From a checkpoint of a small mixture-of-experts model trained on Wikipedia.
Size: 11 layers, width 512.
Experts: 80 experts in each of 10 layers, 48 SwiGLU neurons an expert, a softmax router.
Training: a variant of Muon for the experts, 516M tokens, 7086 steps.
Below are experts of layer 5 (counted from 0) of a mixture-of-experts language model. Rows are named router (the router's row for the expert), gate (a neuron's input weights, with its number), up (a neuron's input weights, with its number) and show model dimensions 0-127. Each number is 50 + 15 x the weight over its row's rms, rounded and kept within 0 to 99.
After each expert's rows: a language model's description of what the expert responds to. This comes from a sample of Wikipedia text that the model never trained on.

# expert 38
router:33 56 52 54 67 51 59 55 53 47 46 40 40 53 28 57 53 24 53 83 30 62 81 53 39 79 79 56 53 45 63 65 41 28 68 27 37 47 67 60 76 49 36 37 46 62 38 51 20 48 68 59 39 50 20 88 59 80 40 31 61 81 40 90 49 60 34 40 74 58 42 52 21 64 63 52 68 57 33 43 54 46 41 63 34 61 45 50 72 64 75 33 51 22 39 70 34 45 49 59 46 51 57 52 63 61 59 54 65 56 47 70 46 65 57 41 35 49 70 40 48 72 37 61 32 75 32 62
gate3:72 47 55 69 67 45 61 42 64 57 38 48 27 58 75 30 35 43 55 48 45 37 71 22 62 69 68 39 60 78 67 50 51 58 30 39 43 63 29 70 59 58 64 37 59 59 63 45 61 47 67 58 61 44 27 70 50 62 54 31 37 79 57 43 44 47 81 42 53 81 77 57 31 25 87 18 48 48 58 33 79 55 75 50 70 59 51 32 72 51 49 69 48 39 20 54 44 55 52 43 26 42 49 30 42 17 51 40 52 39 44 54 37 46 65 60 41 62 35 46 63 46 58 22 52 45 55 26
up3:49 61 23 53 45 48 76 76 49 60 54 48 48 77 42 61 48 53 65 66 41 36 40 46 32 58 25 49 45 46 30 79 72 28 62 66 40 46 49 59 60 45 46 23 68 57 62 34 17 42 38 63 66 40 52 39 38 46 74 51 35 54 67 60 47 74 51 51 51 75 55 37 54 60 67 53 44 40 64 38 67 52 44 67 56 30 52 40 47 66 73 43 58 60 74 68 68 31 58 46 50 48 36 51 65 50 81 45 69 59 51 55 49 38 45 22 33 68 38 48 55 50 31 63 64 49 61 53
It responds to: Odd fragments and spaces. Mixed bag: single letters like l or n inside words (law-n, Land-l-ord), bare spaces, years in lists, and word-starts like tr, dis, due.

# expert 19
router:79 63 99 66 64 65 55 64 44 55 44 19 37 74 42 69 66 50 45 41 50 58 54 52 42 43 34 28 52 61 84 55 68 49 59 56 53 42 37 42 61 55 50 47 38 24 32 71 46 54 59 45 21 63 57 42 61 59 78 54 22 71 50 41 66 29 61 58 55 26 49 55 33 43 39 21 52 31 34 37 45 26 59 41 80 66 55 52 41 65 33 49 18 73 30 49 65 65 45 59 32 34 53 53 62 58 29 59 51 27 49 75 39 40 24 45 65 60 50 55 58 27 42 42 59 67 54 36
gate0:50 54 64 41 41 47 43 58 64 47 53 45 46 31 66 46 57 45 69 42 59 54 48 84 57 46 56 42 20 65 34 59 41 31 54 72 50 82 33 36 70 58 61 26 56 38 50 46 49 71 38 54 59 63 39 42 87 41 55 63 41 48 39 65 79 62 50 82 48 40 43 55 50 32 67 57 43 39 50 56 64 61 41 32 49 42 34 55 37 32 28 46 69 76 38 48 56 49 73 30 59 57 62 53 51 54 46 67 64 36 46 40 22 48 53 35 69 69 40 44 55 54 50 67 67 41 64 31
up0:14 52 49 70 20 54 48 41 30 53 51 40 37 69 56 43 63 46 81 24 54 59 53 52 20 56 45 62 55 35 18 47 44 52 50 52 72 62 39 60 58 64 47 33 54 29 43 35 58 60 26 61 60 50 47 48 55 54 34 54 60 42 33 60 32 64 48 45 46 35 52 48 61 61 56 69 40 44 42 17 24 43 50 48 42 48 52 64 43 47 47 38 61 76 50 40 42 36 47 53 66 47 31 41 30 39 45 50 48 35 40 60 48 46 48 39 51 71 66 63 62 80 34 26 48 42 62 55
It responds to: Spanish names, table names. Name pieces after de in Spanish and Portuguese names and places (de Barros, de Manantlán), plus person-name cells in tables.

# expert 2
router:89 52 47 40 75 56 47 44 19 55 61 51 47 33 13 24 36 34 68 55 26 52 63 25 29 47 47 38 41 50 45 66 47 64 54 50 41 40 50 65 81 45 69 44 51 25 46 52 42 64 51 65 60 60 63 29 55 43 24 40 51 47 45 47 73 60 68 58 32 61 45 39 59 68 74 60 34 62 13 63 82 55 54 52 60 62 66 28 56 43 35 65 50 58 57 47 63 42 37 64 54 36 34 48 29 43 68 28 53 71 23 48 56 58 30 47 53 32 83 38 52 44 50 45 79 48 41 43
gate0:68 36 44 64 78 69 39 49 27 47 36 56 43 40 70 54 35 55 58 42 53 75 35 70 52 43 61 67 58 58 63 57 53 52 65 30 49 54 53 44 39 58 52 39 28 61 59 40 50 89 70 58 15 35 33 36 59 08 52 48 41 48 33 51 71 42 74 53 44 28 28 41 16 48 41 53 53 67 48 35 74 45 69 29 50 53 64 20 32 30 25 58 71 44 41 55 40 37 36 52 43 41 17 42 46 08 80 42 65 54 53 36 47 60 50 54 34 65 47 40 40 31 13 42 55 39 48 28
up0:38 38 71 54 71 57 45 86 40 37 60 33 53 68 81 35 33 41 71 68 50 64 40 46 59 56 48 47 52 53 55 60 66 62 54 50 13 65 47 48 29 62 31 51 49 31 60 42 38 66 35 53 66 50 50 55 57 31 57 49 50 60 60 53 30 39 42 57 38 30 65 58 62 61 47 65 77 32 51 35 59 28 44 29 38 67 57 36 54 35 51 57 28 40 65 43 34 48 71 39 44 59 43 00 28 54 63 68 44 51 59 65 61 46 53 60 76 79 61 53 55 29 67 33 34 64 63 69
It responds to: Quote and colon openers. Opening quotation marks, colons, dashes and brackets that introduce quotes, titles, subtitles or track times, e.g. Animerica: "Our, Persia: The, – 4:04.

# expert 50
router:41 62 57 43 57 53 47 42 65 75 65 49 36 44 42 43 57 55 84 75 70 64 48 56 53 51 54 59 35 61 34 57 43 43 40 39 41 40 24 43 27 42 60 61 32 45 36 64 32 69 49 53 41 27 59 58 57 67 33 20 75 26 60 70 68 69 25 67 36 37 31 61 64 48 68 46 55 45 51 36 56 58 51 63 43 52 72 77 89 70 33 59 69 27 40 47 41 39 35 38 37 51 65 42 69 26 30 75 48 21 65 43 38 43 28 25 37 62 51 53 47 50 55 48 48 64 51 58
gate3:78 49 41 80 62 58 68 37 60 49 43 44 81 46 42 47 48 74 37 53 34 61 53 51 59 62 47 46 54 50 45 53 92 48 45 55 38 61 71 52 51 57 38 44 46 52 48 40 57 41 57 30 57 48 54 40 47 48 46 44 70 38 67 65 43 60 60 53 51 43 18 33 50 27 53 61 58 99 62 39 46 38 58 55 21 19 61 69 77 59 51 55 51 56 82 26 36 38 58 48 49 77 60 47 57 82 55 50 46 77 56 55 48 26 46 67 60 59 41 55 56 21 85 53 48 48 59 45
up3:49 77 47 39 39 65 73 52 42 39 42 73 38 51 35 26 57 35 63 50 62 64 60 36 67 36 59 48 27 33 46 54 61 30 55 32 57 72 58 57 57 56 77 23 31 73 54 49 41 33 68 37 54 52 40 58 51 46 44 49 60 35 54 65 41 56 46 46 53 54 65 30 85 80 49 38 22 45 50 41 58 64 40 71 77 42 34 47 19 30 62 62 75 85 86 42 27 81 44 33 62 43 10 52 48 44 63 53 71 50 40 47 57 29 52 53 51 30 63 38 50 61 53 42 39 79 63 37
It responds to: Coordinating conjunctions. And, or, but, slashes, ampersands and list separators joining parallel items, notably census tables (Hispanic or Latino) and lists like maple and alder.

# expert 47
router:60 69 43 60 59 73 34 63 60 44 47 42 41 41 59 59 56 64 51 35 56 62 52 30 44 73 57 37 49 56 41 62 43 34 27 37 34 36 47 65 33 36 45 43 61 53 52 38 64 35 46 62 54 34 47 66 76 49 58 36 55 48 67 41 64 40 42 26 54 41 47 26 00 74 56 44 52 53 38 35 52 49 41 54 39 60 57 53 77 41 50 52 58 27 22 17 25 63 67 39 49 51 60 51 42 54 39 56 62 35 30 58 95 28 67 53 23 77 42 55 51 58 45 66 53 64 79 46
gate3:46 46 61 55 21 80 49 33 42 47 39 30 42 30 53 46 70 58 23 39 56 47 88 45 65 62 36 73 39 32 56 34 66 24 35 63 56 65 62 98 58 34 41 44 82 56 65 42 26 53 20 45 19 33 45 39 89 43 51 40 64 44 49 49 67 52 68 51 43 53 33 50 48 50 56 71 51 49 67 34 69 44 59 44 31 77 85 43 59 44 59 54 55 52 64 61 37 34 52 34 63 34 38 30 41 37 43 29 66 40 39 39 60 76 44 42 65 79 32 54 63 46 96 32 45 28 43 99
up3:22 43 35 43 30 39 56 82 74 59 60 68 59 44 46 73 50 51 59 52 70 46 53 49 57 71 52 58 59 66 67 57 37 59 33 59 71 62 72 54 60 36 50 48 42 61 58 63 70 37 60 51 35 36 60 45 63 35 44 57 49 53 45 67 54 50 58 62 59 45 67 49 43 54 31 47 38 70 40 50 42 50 58 62 06 51 62 66 30 51 47 28 48 46 49 17 52 59 44 41 24 53 52 69 41 35 54 48 58 58 57 48 55 72 56 39 18 61 57 45 62 66 31 50 31 77 29 41
It responds to: Possessive s and pronouns. Possessive 's and possessive pronouns its, their, his, whose before first or own, plus pieces like re in sc-re-ens.

# expert 63
router:47 43 49 45 27 75 27 49 31 50 50 62 69 58 32 41 49 23 64 68 54 57 46 63 41 43 62 52 38 56 35 43 45 53 52 33 61 43 20 28 32 20 46 63 44 37 61 54 34 69 78 42 72 50 68 33 69 88 32 63 52 47 39 61 65 32 43 36 41 64 26 34 32 46 73 49 47 45 56 52 71 58 27 70 46 53 55 52 67 50 73 56 55 20 92 62 41 57 56 65 53 39 45 34 80 53 69 70 35 45 61 65 56 50 54 71 54 32 63 67 46 70 47 91 24 38 37 40
gate0:32 55 39 43 47 44 65 51 21 49 56 45 34 63 30 49 47 60 40 66 34 43 62 53 76 38 28 63 45 48 48 40 68 44 45 53 55 72 17 53 36 55 50 59 48 29 59 47 22 30 45 67 73 61 38 48 61 10 29 50 29 51 36 51 36 64 80 33 76 40 40 33 56 28 50 54 32 58 47 56 54 57 43 76 28 30 57 47 45 77 28 43 77 64 37 00 42 46 29 44 64 81 44 47 57 69 50 51 76 37 71 58 39 49 58 47 25 55 32 40 56 21 47 75 49 43 41 58
up0:53 44 49 55 16 70 12 48 16 63 50 65 62 54 48 35 81 33 37 53 64 49 49 55 52 20 34 38 57 59 43 50 76 65 36 45 83 58 44 65 66 39 30 86 42 38 60 29 78 51 46 61 66 73 34 55 45 40 67 46 53 46 50 52 53 53 29 37 48 50 14 49 74 61 50 55 54 54 65 61 72 28 55 29 50 55 71 43 34 47 41 69 61 41 56 28 62 63 51 43 49 53 11 65 40 46 47 51 49 36 56 55 55 38 53 46 54 39 41 56 45 90 55 58 42 47 61 48
It responds to: Subject pronouns. Pronouns he, she, they, we, especially in relative clauses like "the meat they are given", plus hyphen-letter pieces.

# expert 61
router:48 37 67 59 55 63 82 34 31 61 66 36 56 37 62 56 20 56 34 47 53 70 45 47 53 41 55 34 63 42 46 16 40 55 81 51 68 51 50 33 49 68 39 76 46 45 56 39 74 55 37 61 46 26 59 84 54 47 42 60 56 56 60 45 30 42 33 55 69 87 69 48 34 51 44 37 74 48 40 38 40 50 36 68 65 19 44 34 67 45 25 54 40 53 51 53 52 34 79 21 54 54 41 46 45 43 51 34 44 59 43 59 29 47 61 57 47 40 35 77 60 33 35 54 60 45 55 59
gate1:33 73 40 39 61 85 47 48 59 49 64 47 37 46 26 62 42 58 43 62 70 73 30 40 41 37 58 45 64 36 44 33 31 08 43 91 68 30 48 60 39 57 27 50 41 57 62 26 44 39 74 44 67 43 53 46 48 76 32 78 67 26 57 51 45 40 30 42 50 34 48 53 56 44 45 49 56 33 72 41 76 63 60 29 42 67 44 77 44 54 23 35 32 65 54 59 50 53 61 56 25 81 56 85 42 48 58 46 46 53 49 36 51 39 57 63 31 40 20 63 37 46 52 29 61 56 42 66
up1:24 42 51 50 50 43 60 48 26 26 26 60 52 62 43 56 32 36 20 92 37 52 54 32 55 67 73 48 58 43 60 35 40 36 38 35 58 76 65 47 39 46 14 56 48 61 45 71 33 31 63 66 36 37 78 70 47 69 58 47 95 54 62 68 33 60 39 47 50 64 84 62 22 21 11 53 38 63 48 46 73 35 56 48 68 57 39 57 58 61 64 28 29 26 60 51 66 39 30 45 32 48 54 50 58 80 64 28 24 67 31 69 63 54 40 44 67 52 52 32 57 23 24 57 51 52 48 04
It responds to: Sentence openers, K names. Sentence-initial He, After, When, On in sports biographies, pieces after a capital K (Killarney), and digits in scores and coordinates.

# expert 14
router:51 50 32 41 64 40 34 52 61 71 48 63 39 41 57 57 46 81 57 35 89 56 56 61 67 65 21 41 75 56 35 74 60 56 22 26 47 35 29 67 27 40 64 67 55 63 70 33 45 62 52 56 48 48 63 47 48 34 17 41 42 65 64 53 69 49 66 54 67 59 49 30 69 18 24 56 56 28 58 47 52 58 57 55 41 61 42 76 54 46 56 67 21 59 47 14 55 61 31 43 69 60 42 67 24 54 45 45 39 81 51 46 49 42 53 67 67 52 47 33 57 57 43 63 47 72 53 71
gate0:48 58 73 48 53 55 50 25 46 38 67 32 36 56 59 60 63 39 64 33 38 42 75 69 32 53 42 54 47 42 58 55 62 64 56 69 43 31 77 51 44 40 60 60 40 62 57 63 16 47 59 37 32 56 52 15 42 47 28 32 47 36 52 46 44 71 14 59 63 46 47 52 55 44 36 54 36 58 26 57 63 49 47 40 52 14 44 46 09 33 57 50 28 47 57 76 40 47 65 53 51 86 49 56 32 46 34 60 32 56 72 40 58 60 41 57 60 43 53 74 57 40 40 26 62 33 57 18
up0:54 60 56 55 55 56 50 61 37 46 53 28 14 46 41 30 71 35 49 50 44 63 69 74 70 57 51 42 55 91 44 72 56 42 54 40 61 55 56 50 38 46 43 20 82 35 45 40 20 60 42 53 70 55 62 47 49 43 48 64 31 67 30 81 37 48 47 54 68 61 54 32 73 61 28 45 26 59 42 45 47 33 45 47 49 72 72 57 43 43 70 54 36 26 73 47 52 58 47 46 60 30 51 48 49 57 39 32 23 55 59 41 50 44 45 68 48 55 60 52 33 74 52 64 17 14 39 28
It responds to: Mid-word consonant chunks. Word-internal pieces following a first letter or onset, often before -ing/-ed/-ions, e.g. tr-act-ors, f-ert-ile, a-vers-ion, Pro-cess-es.